From a checkpoint of a small mixture-of-experts model trained on Wikipedia: 8.35M parameters.
Below are experts of layer 4 (counted from 0) of a mixture-of-experts language model. Rows are named router (the router's row for the expert), gate (a neuron's input weights, with its number), up (a neuron's input weights, with its number), down (a neuron's output weights, with its number) and show model dimensions 0-63. Each number is 50 + 10 x the weight over its row's rms, rounded and kept within 0 to 99.
After each expert's rows: "raises" lists some tokens whose logits its average output raises strongly, later layers aside; "gets" lists some tokens that make up at least twice as much of what it gets as of all text. This comes from a sample of Wikipedia text that the model never trained on. Tokens count by the router's weight.

# expert 9
router:57 46 57 43 46 54 46 49 51 41 60 59 55 43 44 56 44 55 57 44 53 53 33 70 55 41 46 37 62 61 64 54 37 53 40 59 36 59 64 53 33 45 31 72 50 49 57 65 58 62 48 47 42 49 44 69 50 57 60 64 42 49 52 54
gate0:56 53 37 32 70 53 45 57 55 36 63 60 58 43 61 60 57 46 48 36 69 46 36 48 49 56 54 54 60 60 61 48 39 56 32 62 50 60 63 69 28 69 40 53 52 60 44 52 54 61 57 53 39 56 57 57 38 45 55 62 59 60 57 47
up0:54 63 67 39 46 33 32 43 45 62 51 51 40 46 57 64 54 51 41 52 59 53 49 63 64 54 57 41 40 57 32 40 61 45 31 50 50 34 46 54 60 34 41 52 51 35 50 43 54 66 56 39 53 46 47 61 58 49 45 65 52 31 50 33
down0:46 39 45 52 48 54 46 56 54 27 71 52 46 47 40 27 51 49 54 50 52 48 41 61 46 28 53 48 44 48 57 27 51 40 58 64 36 48 36 63 55 62 52 50 53 54 57 49 55 52 34 38 39 59 37 59 55 58 63 62 54 59 55 55
gate1:56 51 46 52 31 50 49 45 54 45 44 55 61 46 47 29 52 51 50 54 72 38 49 54 56 34 60 51 52 46 52 52 36 44 45 45 65 52 41 62 23 46 26 47 77 57 43 64 55 46 50 55 39 56 56 51 48 62 51 50 45 54 59 35
up1:51 48 45 64 64 56 60 47 57 30 68 63 47 45 48 55 49 59 51 75 47 48 47 32 46 55 69 44 49 48 44 28 61 43 58 59 64 58 55 44 37 61 60 43 38 47 53 61 36 64 42 56 48 41 59 60 37 39 55 48 50 43 71 49
down1:52 33 45 56 66 43 54 34 61 46 41 37 47 72 60 49 31 65 53 45 33 68 51 46 49 45 45 45 65 29 52 40 50 52 43 63 42 43 54 58 48 46 55 61 49 40 51 61 24 58 76 53 54 59 61 26 60 48 57 52 49 58 49 66
gate2:42 49 43 47 50 45 30 40 50 50 41 51 60 41 56 57 46 55 43 44 38 51 39 71 41 14 49 50 49 56 62 56 36 61 37 33 67 53 43 48 52 46 43 55 65 56 40 43 42 50 44 63 47 56 40 53 31 58 48 58 56 41 63 31
up2:27 62 36 54 40 51 47 46 56 39 51 35 50 47 59 31 61 47 58 60 55 52 55 31 73 76 62 49 51 31 53 28 48 28 31 60 46 49 55 57 46 39 43 51 52 53 48 48 68 29 53 44 48 58 30 57 55 64 50 58 54 46 51 51
down2:60 61 45 63 44 45 56 41 54 49 39 51 63 56 40 59 61 46 48 52 56 39 47 58 39 52 41 56 58 62 62 30 56 51 47 70 72 51 48 45 44 54 54 52 47 41 43 48 44 68 46 51 44 27 42 27 55 49 62 72 33 55 64 52
gate3:38 53 56 59 49 40 69 50 45 50 44 60 57 42 37 65 46 58 56 51 49 54 53 48 57 27 44 46 55 48 48 37 51 54 49 35 44 46 46 39 33 48 45 39 39 40 48 50 42 66 59 48 44 48 51 50 33 53 60 45 54 55 49 31
up3:45 64 54 27 58 57 37 56 59 60 56 56 37 50 40 55 41 66 71 41 41 50 55 56 49 41 55 40 46 64 48 66 40 47 42 53 51 65 26 43 69 50 51 43 45 65 63 40 31 47 59 40 53 57 43 43 60 26 38 53 51 46 57 45
down3:42 54 57 48 54 60 61 53 39 49 63 55 59 70 78 34 46 54 46 49 44 37 39 61 60 57 59 74 49 49 50 56 40 50 59 45 55 55 47 64 54 61 64 56 62 66 56 49 32 45 45 71 51 43 29 54 51 62 52 57 58 39 53 39
gate4:55 43 65 53 28 36 38 48 53 55 66 42 45 51 45 43 45 51 46 33 50 45 51 59 55 32 52 47 52 56 48 34 29 42 67 43 42 60 61 52 48 46 42 69 59 41 50 54 48 35 49 55 53 36 59 58 66 56 50 52 40 47 47 31
up4:56 37 67 48 63 56 65 36 53 43 62 55 46 54 63 50 43 45 50 60 59 54 38 60 62 28 53 46 66 55 51 45 53 53 56 36 56 65 43 42 51 44 45 51 59 58 43 51 50 48 44 43 46 67 57 24 44 44 49 48 51 42 38 57
down4:49 52 58 54 31 61 58 62 54 48 55 54 50 49 49 48 44 41 37 45 53 51 37 52 45 63 63 45 41 38 54 53 26 36 46 52 37 59 40 72 61 49 59 50 33 41 44 59 59 44 50 68 44 39 61 59 57 39 61 65 45 63 52 40
raises: " same", " latter", " primary"
gets: " the", " a", "s", " The", " his", "The"

# expert 59
router:53 44 62 62 40 54 35 50 28 36 44 59 44 33 45 43 54 55 61 53 55 59 52 60 58 48 55 58 58 50 67 62 57 43 26 50 36 60 55 42 50 44 38 53 62 62 60 52 52 61 51 58 51 34 40 53 39 59 70 59 45 69 22 51
gate0:43 38 53 59 63 46 28 34 37 43 57 56 54 42 40 49 62 65 49 58 46 65 61 49 58 48 49 51 46 45 71 46 59 35 36 59 45 54 58 39 36 42 42 64 41 49 54 63 38 50 28 61 43 40 34 34 42 62 62 50 35 49 38 50
up0:56 47 55 47 43 45 70 55 28 32 45 62 71 53 53 44 50 37 38 65 62 54 57 42 71 42 41 51 33 47 52 47 50 55 57 50 39 40 43 68 58 51 41 51 56 49 32 57 49 40 42 39 52 59 50 58 48 53 55 52 58 60 60 32
down0:48 51 53 60 49 41 40 47 47 40 53 33 37 57 53 47 51 41 30 55 53 43 37 36 41 34 38 72 57 57 57 63 49 49 65 58 47 55 63 54 48 59 64 45 48 38 41 55 43 60 54 55 52 31 53 67 26 61 51 46 49 52 43 46
gate1:65 39 48 59 42 48 36 32 36 53 55 41 42 36 46 57 46 40 50 57 55 76 56 53 46 41 39 54 50 70 50 57 34 56 28 64 46 56 62 21 43 47 56 50 51 44 44 50 55 79 36 45 48 43 23 61 59 32 52 52 45 58 46 69
up1:55 62 44 43 68 50 18 39 54 48 58 40 60 62 34 61 36 63 57 46 41 46 53 40 53 66 71 59 77 62 35 45 50 63 49 45 35 42 54 41 42 46 51 55 29 46 47 37 55 60 69 56 77 66 62 35 32 45 57 48 46 51 63 44
down1:43 38 46 53 46 54 61 46 51 52 55 55 67 57 77 63 41 47 40 58 30 42 38 71 65 54 67 44 55 56 55 40 58 41 47 45 58 50 53 37 59 52 37 47 38 44 62 49 54 60 62 41 52 65 44 62 44 44 60 43 58 57 59 59
gate2:52 52 34 50 50 28 39 51 37 38 50 68 49 57 44 49 38 43 52 59 66 79 55 44 56 46 53 40 72 50 58 71 47 74 49 56 33 60 60 42 49 58 51 62 52 58 63 36 43 70 55 83 46 41 49 53 48 58 53 59 38 60 53 47
up2:54 41 66 31 44 45 62 48 40 65 50 58 45 52 45 65 39 34 49 46 45 45 56 46 67 40 48 35 70 67 47 50 58 46 44 41 43 53 28 47 61 54 56 49 42 58 42 51 38 32 55 45 52 49 57 44 59 42 35 59 66 36 53 49
down2:56 61 67 45 50 72 39 42 35 55 52 43 42 52 50 57 42 48 48 43 47 49 49 56 46 48 34 55 62 49 27 39 67 31 59 54 54 67 50 54 45 50 67 42 56 51 53 50 47 44 54 38 61 52 38 40 47 44 62 67 57 57 52 62
gate3:52 36 44 53 53 61 46 58 34 45 49 73 38 50 61 48 44 51 66 66 42 49 50 70 38 46 46 51 59 34 40 62 69 41 48 53 43 41 58 40 47 40 43 42 63 43 49 49 56 54 35 54 50 41 52 56 51 49 57 71 50 62 39 52
up3:57 34 46 35 38 63 47 45 64 42 60 44 50 57 35 51 31 57 31 53 44 57 56 55 61 61 44 60 49 61 43 51 54 33 38 41 40 53 52 46 44 70 52 44 52 47 53 50 40 54 39 49 34 45 53 39 72 49 47 52 35 32 49 47
down3:59 55 45 64 43 66 36 59 45 42 47 47 56 48 41 49 58 36 53 55 29 58 64 63 39 53 70 46 38 38 40 69 42 37 51 41 48 61 30 50 48 39 41 47 47 43 55 44 47 73 27 66 41 40 42 56 60 48 47 50 53 65 54 39
gate4:45 26 50 54 53 60 39 63 46 41 58 58 67 59 58 44 49 71 56 56 57 64 54 41 41 49 59 60 65 56 55 31 45 58 37 59 57 46 53 44 56 61 50 49 52 56 61 42 40 60 30 62 45 36 42 53 42 58 50 53 32 57 45 37
up4:30 52 37 53 41 47 44 53 46 49 60 47 49 59 49 72 61 47 54 56 64 65 49 51 65 56 50 57 63 42 55 60 45 44 50 60 47 56 57 45 56 42 57 50 44 57 47 48 42 61 62 51 33 31 55 32 58 51 59 48 47 55 54 53
down4:42 69 60 50 48 52 59 40 46 41 55 62 34 63 57 39 50 36 47 62 57 50 51 53 38 44 54 70 43 45 41 60 37 52 62 36 41 71 51 71 53 33 48 53 73 46 48 42 37 53 56 55 63 44 67 28 55 46 45 57 53 62 63 51
raises: " |", "é", "\n"
gets: " |", ":", ")", "|", "=", "\n\n"

# expert 18
router:58 53 52 63 41 54 50 67 36 48 49 55 53 50 45 58 53 51 45 51 58 69 44 49 73 54 59 51 62 47 56 43 42 47 38 46 40 51 55 30 43 39 41 39 48 56 59 68 50 54 59 43 45 33 47 44 55 55 69 41 51 58 50 44
gate0:52 45 47 39 61 52 42 51 50 63 58 57 69 56 43 63 40 60 34 22 67 61 46 55 61 54 68 46 52 41 54 48 44 37 53 52 40 46 42 50 32 49 60 40 51 71 45 56 57 46 40 63 41 61 44 55 68 52 57 50 52 53 52 57
up0:42 63 38 60 52 50 47 58 51 53 42 60 57 51 68 32 49 48 41 42 44 45 49 49 63 54 46 60 39 57 54 33 53 61 46 48 42 47 36 51 67 41 44 61 72 59 35 58 54 33 52 48 51 49 50 65 45 42 48 56 37 61 58 53
down0:46 57 36 55 61 62 50 57 55 62 47 47 40 54 39 66 60 44 42 36 53 49 63 68 52 48 47 57 50 33 39 43 43 49 41 40 47 38 53 54 39 44 57 51 51 41 58 48 51 46 48 42 38 56 55 57 46 62 45 42 48 51 44 27
gate1:56 46 58 73 40 42 63 51 44 66 46 60 46 48 42 42 48 58 49 39 56 56 53 48 50 39 36 61 62 62 29 44 53 66 57 60 58 46 49 45 60 44 37 41 36 44 57 45 55 46 58 45 37 33 46 51 60 60 62 58 58 60 51 62
up1:23 63 58 59 48 50 52 46 49 49 45 61 63 63 60 40 58 60 56 31 61 58 53 57 60 58 47 37 56 47 47 48 43 57 41 40 60 69 54 61 39 26 50 57 59 63 37 50 70 48 43 48 55 46 33 54 52 55 50 38 47 49 47 50
down1:51 71 60 42 43 58 57 78 57 44 65 42 61 39 52 51 63 60 69 43 45 50 38 49 52 60 53 55 41 31 52 42 50 36 55 67 49 58 41 34 55 53 57 66 54 55 56 41 52 72 51 52 53 47 54 49 60 54 58 40 55 52 46 44
gate2:49 55 72 55 40 50 34 28 45 46 49 37 55 62 45 50 54 55 42 51 62 62 46 55 55 45 49 27 54 44 57 44 58 61 61 48 53 73 56 51 39 45 35 55 30 57 57 46 55 52 44 57 63 58 45 46 49 67 67 42 50 43 42 36
up2:49 59 59 41 35 54 60 59 46 61 51 55 49 28 60 51 46 48 59 69 44 68 46 61 83 47 45 41 72 45 61 53 51 40 53 40 57 60 62 46 47 43 48 37 39 55 40 49 44 43 52 56 63 56 58 56 36 55 63 72 45 57 45 37
down2:54 49 38 48 54 56 38 46 59 52 50 45 53 57 55 42 46 49 60 52 52 60 47 36 49 53 49 54 47 49 49 49 60 61 49 52 51 34 63 48 45 55 68 51 53 68 41 35 46 58 45 47 58 55 64 50 55 45 45 44 50 64 50 57
gate3:49 49 66 35 38 64 51 39 66 46 67 63 38 48 40 53 58 62 48 65 40 74 43 48 50 51 53 51 52 45 50 37 41 36 57 56 54 39 40 50 63 64 50 49 65 52 39 41 60 59 49 46 58 50 46 58 51 52 57 62 70 58 69 37
up3:65 51 56 54 40 33 35 40 60 55 62 54 52 49 54 50 68 54 43 37 55 47 32 36 48 51 39 48 46 52 48 59 39 45 47 62 57 55 27 63 47 53 72 57 28 45 56 66 71 72 54 49 40 42 41 50 51 31 48 49 53 52 68 47
down3:53 36 43 48 48 54 60 49 34 44 47 47 62 51 28 54 46 32 50 54 49 36 51 34 50 78 50 43 30 47 42 54 54 35 51 26 51 51 63 45 54 48 54 58 49 63 63 27 69 56 38 49 47 42 53 55 68 59 59 58 36 49 47 35
gate4:49 66 45 43 45 57 58 58 56 41 62 50 61 47 52 63 65 61 52 34 48 51 40 37 50 32 70 53 63 50 50 56 65 35 49 66 57 54 54 42 46 59 50 58 40 45 47 56 52 44 66 63 50 47 39 41 58 54 51 34 52 47 72 37
up4:55 41 55 56 48 57 42 44 37 60 40 79 39 48 55 55 59 33 44 51 39 52 43 51 45 81 42 60 59 53 47 63 51 58 60 60 53 36 73 52 57 62 47 40 42 61 48 35 33 56 46 54 76 33 65 53 77 39 45 56 52 55 46 49
down4:56 36 58 63 59 61 45 78 59 62 59 52 59 54 51 57 76 36 51 40 36 63 57 55 42 27 44 46 54 31 48 72 68 57 61 44 65 27 42 51 60 68 38 62 42 58 43 47 58 63 49 45 60 34 61 63 55 46 54 49 60 49 54 62
raises: ".", ";", "umed", "uring", " &", ","
gets: ".", "\n\n", "=", ":", "|", "\n"

# expert 4
router:62 48 40 47 36 42 49 63 34 34 70 60 60 47 68 59 56 43 41 63 42 64 37 74 55 45 66 53 57 64 62 54 48 44 45 47 43 48 56 49 27 42 46 51 59 45 70 58 62 46 56 50 49 36 48 64 43 55 60 50 61 64 41 54
gate0:63 45 45 51 37 75 54 50 30 51 50 43 46 56 42 24 41 49 58 53 60 41 45 51 63 60 59 48 53 52 53 54 44 48 46 51 53 35 41 52 59 51 49 46 51 64 46 57 43 45 31 48 58 70 43 73 52 45 51 52 43 59 46 60
up0:61 58 36 50 51 41 50 49 33 46 43 55 67 41 59 57 44 41 39 56 45 78 42 64 42 51 47 59 47 67 55 44 70 52 39 27 44 39 45 50 56 48 43 54 45 25 55 57 67 46 57 59 56 40 35 58 44 63 62 44 62 59 21 62
down0:46 51 49 59 57 55 60 56 45 45 46 44 57 57 51 57 50 41 52 50 50 50 51 41 44 59 35 34 41 41 40 42 35 62 55 38 35 46 46 53 57 51 35 64 50 46 61 44 48 42 33 56 57 54 62 47 52 52 51 41 33 61 68 32
gate1:41 49 35 43 56 40 33 46 43 34 38 59 56 32 49 49 43 54 51 43 48 63 63 47 60 43 65 29 51 67 63 55 52 47 38 58 49 57 45 42 36 39 38 63 43 54 45 47 34 36 26 54 35 62 44 60 27 46 68 42 52 54 43 45
up1:65 47 42 43 46 55 42 47 62 57 42 43 57 47 48 38 47 51 44 55 58 43 53 58 47 56 46 57 60 51 49 41 56 42 50 56 41 52 58 54 44 66 67 65 47 34 61 75 53 32 44 73 69 53 67 24 41 54 51 40 53 25 54 58
down1:35 50 34 43 44 33 64 59 60 43 47 41 43 44 54 39 55 52 54 51 54 50 33 61 54 46 52 47 32 54 61 55 70 47 47 64 50 37 32 51 72 39 56 58 52 31 57 52 51 42 39 55 64 32 51 51 45 55 48 59 56 61 39 42
gate2:57 63 48 61 54 43 62 60 45 30 60 57 59 37 56 55 40 54 43 59 59 69 44 58 29 43 45 53 51 62 62 41 57 35 58 45 48 40 48 38 56 44 57 50 67 22 57 59 50 59 78 55 50 47 46 41 45 50 62 54 56 68 40 77
up2:54 49 38 51 38 49 43 69 53 46 45 37 39 45 54 45 60 59 49 59 56 47 58 57 62 50 46 43 40 45 29 55 41 61 50 52 65 43 35 47 65 53 60 70 52 58 45 44 57 56 31 54 47 57 55 66 62 54 68 56 51 42 39 67
down2:45 21 24 57 50 50 42 65 54 54 51 37 60 41 59 33 51 48 45 67 65 25 49 54 42 47 60 56 48 41 50 49 73 50 54 57 40 43 40 63 39 29 41 56 58 41 49 61 48 62 58 44 52 41 52 53 40 68 57 53 42 44 52 53
gate3:59 57 41 57 64 60 46 33 40 57 50 56 36 41 45 44 57 42 54 42 42 52 65 53 51 56 47 55 54 68 35 76 29 53 53 51 60 42 55 26 63 34 58 61 67 50 59 65 36 38 46 81 44 54 35 55 40 57 43 48 46 55 61 56
up3:61 65 48 39 50 45 46 66 42 60 54 51 51 58 53 48 54 46 57 58 37 51 48 53 57 44 59 52 49 58 52 57 44 54 31 48 55 49 54 49 47 28 67 46 50 40 54 46 54 40 42 48 46 44 39 48 37 58 57 64 31 48 38 55
down3:50 47 46 29 44 47 55 50 43 52 45 47 52 50 54 65 43 46 37 53 44 55 55 55 52 57 44 43 57 60 53 46 42 49 51 45 43 42 51 64 47 44 44 50 54 55 52 43 39 46 37 44 50 52 53 44 34 43 54 46 32 40 53 39
gate4:52 41 52 48 52 39 33 58 44 52 72 58 46 42 56 38 47 44 51 62 38 72 63 66 46 55 51 56 65 53 46 42 57 44 53 64 53 49 40 50 43 43 41 50 63 24 58 53 55 32 60 48 54 16 49 60 37 47 71 48 39 57 67 52
up4:48 54 48 44 67 72 64 67 58 42 59 42 55 56 55 55 46 40 36 56 38 36 45 38 47 48 71 42 46 41 67 31 73 56 35 51 45 49 49 60 48 50 40 55 61 49 44 47 64 57 46 43 40 63 61 60 55 39 44 61 41 54 52 49
down4:64 55 42 49 55 43 46 48 49 46 70 62 29 44 51 48 64 55 42 54 51 70 65 46 40 67 48 54 40 48 40 50 52 44 55 47 64 57 32 54 46 41 37 54 62 61 56 61 58 53 59 54 56 69 25 63 43 50 52 47 59 65 67 58
raises: "\n", "\n\n", " &", ".", " from", " by"
gets: ".", "=", "\n\n", "|", "-", "\n"

# expert 39
router:52 42 52 60 37 42 36 64 39 44 46 61 49 47 40 49 59 45 52 56 59 55 39 62 60 54 61 54 64 58 68 49 48 35 38 42 41 58 58 44 48 48 51 46 58 60 51 51 48 51 52 56 61 44 49 50 51 45 69 40 55 65 47 51
gate0:45 36 57 44 48 54 67 54 48 41 54 54 39 62 57 47 41 51 47 48 50 48 42 46 51 41 53 69 62 52 65 75 54 50 52 58 46 65 62 40 45 63 41 43 41 45 44 57 43 50 62 46 60 49 46 40 24 54 73 76 47 55 43 48
up0:59 53 49 38 67 47 39 48 37 49 53 40 35 50 41 61 46 62 39 50 46 43 66 41 53 48 53 40 58 67 66 50 60 46 53 48 47 59 41 36 31 52 26 42 39 47 49 57 50 54 62 60 40 41 36 61 48 73 49 45 50 38 35 33
down0:53 38 35 39 27 52 45 49 60 52 60 56 39 53 43 38 49 58 45 34 53 41 58 57 62 70 33 28 44 57 48 28 44 49 56 58 52 45 30 51 70 48 55 59 63 60 48 67 44 45 53 37 53 68 56 51 75 65 47 38 73 44 55 50
gate1:48 42 52 45 45 52 21 46 56 46 36 52 46 27 45 43 51 48 71 42 63 51 52 38 65 48 56 49 52 48 53 45 52 38 55 63 53 39 61 50 46 39 52 52 61 54 56 65 52 50 33 58 57 36 34 40 55 55 50 45 61 53 55 65
up1:38 60 55 32 53 57 55 47 53 54 42 36 57 36 40 61 45 47 54 64 40 31 40 55 58 44 36 52 44 62 52 45 53 35 49 70 46 61 40 48 52 47 36 47 59 42 41 62 45 62 62 49 60 63 51 22 57 39 62 19 46 47 62 39
down1:53 38 45 43 50 54 54 55 63 54 39 61 53 53 57 55 57 39 60 25 44 40 63 48 64 29 54 34 49 49 42 73 59 39 50 43 70 46 50 49 53 59 38 50 59 57 36 57 45 50 52 63 55 45 31 35 54 45 51 50 30 50 56 60
gate2:49 46 55 35 61 40 48 32 55 53 66 41 49 48 49 52 49 47 56 40 55 50 42 39 50 63 32 52 39 61 43 67 36 31 50 66 50 45 51 62 50 11 48 52 58 51 49 59 55 59 50 50 57 50 66 37 43 34 72 47 42 54 53 48
up2:45 45 55 46 49 48 39 40 56 31 50 52 22 24 46 54 60 64 47 48 48 44 47 61 52 49 49 50 50 63 32 61 56 50 42 59 46 41 37 66 47 68 45 46 54 57 56 40 44 69 44 39 61 60 43 49 53 41 50 60 41 46 34 38
down2:45 52 37 34 38 63 48 34 48 30 64 70 49 39 45 40 52 57 39 47 35 58 59 24 43 58 45 56 60 39 37 46 64 67 45 49 44 47 46 60 52 64 66 38 51 60 37 39 46 47 53 34 40 57 37 51 39 55 55 56 51 63 50 59
gate3:61 33 46 60 45 56 53 53 39 51 54 52 57 48 47 55 31 38 53 44 64 55 53 53 69 59 40 44 52 45 53 44 70 44 48 52 55 63 61 33 44 57 36 56 38 47 55 65 51 60 44 33 50 55 65 43 59 31 47 31 45 40 40 52
up3:54 56 47 44 59 59 56 47 54 50 49 58 55 55 57 38 53 58 42 37 25 65 53 47 74 48 62 36 48 51 49 52 62 41 60 58 61 62 37 63 55 70 64 51 47 34 42 59 34 39 28 24 65 56 50 58 59 64 46 74 58 44 59 48
down3:39 70 68 45 48 47 49 52 43 51 45 54 70 45 34 76 48 68 32 52 44 52 49 50 50 55 56 63 55 54 72 48 56 48 55 64 58 62 46 60 42 75 58 54 42 49 53 47 61 60 62 59 48 64 43 48 43 67 53 54 40 53 37 51
gate4:42 54 44 50 54 69 39 58 34 47 50 37 31 45 45 56 55 46 47 32 47 79 54 75 56 33 54 48 49 49 52 50 40 44 57 59 50 58 59 33 29 61 45 64 59 37 42 70 55 41 52 42 53 34 45 39 40 64 47 48 50 63 41 48
up4:53 63 45 43 57 49 53 43 59 43 56 53 45 49 48 46 37 48 61 65 47 60 54 48 24 39 58 57 61 42 49 37 42 51 45 49 65 51 40 29 60 65 56 44 48 57 54 56 43 51 42 38 54 51 31 43 62 59 35 58 36 60 44 34
down4:39 47 38 49 44 43 48 53 51 59 59 80 67 41 46 46 59 67 66 48 50 52 34 54 38 54 37 46 42 55 65 46 32 60 54 66 66 46 57 53 54 55 57 54 65 45 66 49 42 60 40 41 63 51 42 57 69 64 51 52 46 61 70 63
raises: "unt", ".", "up"
gets: ".", "\n\n", "=", ":", "-", " ("

# expert 15
router:54 35 50 36 54 48 48 56 45 51 66 59 57 52 47 52 39 54 64 52 47 53 40 59 60 38 56 46 68 54 53 59 41 52 55 54 34 34 46 38 54 56 49 50 41 45 64 60 62 55 44 60 49 47 62 59 56 67 61 58 53 48 41 64
gate0:58 51 47 56 54 43 41 43 41 51 49 33 52 42 33 49 30 55 50 55 52 61 41 42 36 42 50 45 51 52 53 53 39 51 56 51 34 44 46 47 63 35 60 63 57 61 49 63 62 53 39 53 56 56 54 67 55 68 46 59 56 53 43 55
up0:37 42 53 62 54 71 33 68 35 55 41 55 52 53 50 56 55 38 43 25 56 51 61 62 34 44 50 65 57 71 47 55 53 50 53 58 50 42 61 61 36 49 57 66 45 59 46 65 60 55 51 40 52 41 55 47 80 58 51 36 45 37 52 74
down0:57 28 51 56 55 51 42 45 29 46 45 66 43 38 48 54 68 49 67 50 46 52 52 53 50 47 30 54 54 36 43 36 53 43 51 34 63 36 53 65 54 56 54 63 56 46 36 45 61 53 46 60 40 40 62 43 53 60 46 37 57 65 57 44
gate1:37 56 38 51 48 46 58 56 49 71 58 66 50 66 54 48 30 48 54 71 47 54 40 50 49 45 51 52 51 72 51 58 47 26 56 34 33 38 49 44 51 40 59 40 52 42 48 50 55 42 50 53 46 53 58 35 52 65 54 62 42 52 54 66
up1:50 58 36 54 54 39 56 48 43 45 52 67 43 36 77 41 43 48 47 56 28 50 51 52 56 64 43 47 68 38 61 43 31 48 66 45 46 49 48 64 49 42 35 55 28 58 60 42 32 39 24 48 49 53 51 44 30 44 58 47 52 55 47 49
down1:41 46 44 61 60 40 49 66 59 44 47 46 28 64 45 74 61 33 41 36 46 43 62 56 54 56 35 49 49 40 54 45 51 44 50 26 37 46 56 42 47 36 38 42 62 36 50 25 46 43 52 45 55 60 46 46 28 50 47 53 69 67 62 48
gate2:60 36 73 37 59 56 42 40 46 38 49 73 48 35 36 41 65 66 60 48 45 36 40 39 49 29 48 56 60 47 47 67 49 53 38 48 50 47 61 32 55 51 55 47 39 52 44 61 47 51 49 63 56 53 51 44 49 45 55 56 40 48 47 70
up2:66 51 56 39 45 60 55 50 47 34 39 39 37 42 55 65 61 63 43 47 61 50 57 37 60 42 52 66 55 48 47 47 45 53 68 62 49 64 53 52 33 61 26 79 54 72 35 44 65 49 57 44 43 56 50 51 52 26 50 54 54 63 61 37
down2:55 36 37 52 51 42 27 56 36 35 40 65 44 56 39 38 67 59 53 47 49 72 54 45 56 48 40 58 47 41 51 60 61 58 30 40 46 64 49 57 58 59 61 48 43 42 58 56 60 66 52 46 46 58 35 41 43 50 43 71 48 49 47 59
gate3:57 52 32 43 48 55 53 58 36 60 57 55 64 58 52 52 47 57 57 48 56 43 49 75 48 40 53 36 84 58 28 57 45 48 57 60 44 58 35 37 57 51 53 57 46 56 45 45 44 44 48 59 43 57 60 46 80 51 41 56 69 36 43 58
up3:69 26 64 62 41 52 51 54 37 57 53 40 36 75 34 51 41 59 42 49 45 56 48 53 56 36 42 53 65 59 38 61 43 38 37 38 48 57 59 45 57 51 49 51 54 56 70 62 51 36 45 50 50 72 51 51 56 62 54 60 55 49 33 53
down3:52 55 43 66 40 42 37 59 46 52 60 55 40 36 77 66 40 47 34 45 39 66 43 54 45 43 51 58 37 53 37 48 34 68 61 57 56 46 43 44 48 63 33 46 46 49 49 59 50 59 56 43 50 52 60 58 65 41 46 52 54 49 40 62
gate4:59 60 41 50 55 38 45 50 49 54 53 43 31 39 57 49 51 56 63 46 51 67 50 64 48 26 44 34 61 41 60 55 38 50 56 41 59 32 37 44 36 64 47 37 53 49 49 52 59 43 27 63 55 41 49 46 45 65 44 59 42 57 46 50
up4:21 43 45 50 41 33 65 66 48 65 44 63 56 54 75 52 58 50 43 52 50 40 34 40 54 65 38 47 45 48 49 50 52 44 37 54 53 44 50 46 54 52 53 52 55 55 50 36 67 52 50 49 52 57 57 47 58 41 63 50 49 56 37 68
down4:45 46 60 50 68 48 25 56 47 45 47 54 57 67 43 68 62 40 41 47 69 35 41 44 65 49 46 49 44 50 65 46 47 53 72 49 59 66 65 17 63 43 50 46 51 41 65 37 54 60 57 42 34 65 52 50 41 70 53 46 40 58 53 36
raises: " that", " of", " in"
gets: "\n", "s", " \"", "ed", " is", "ing"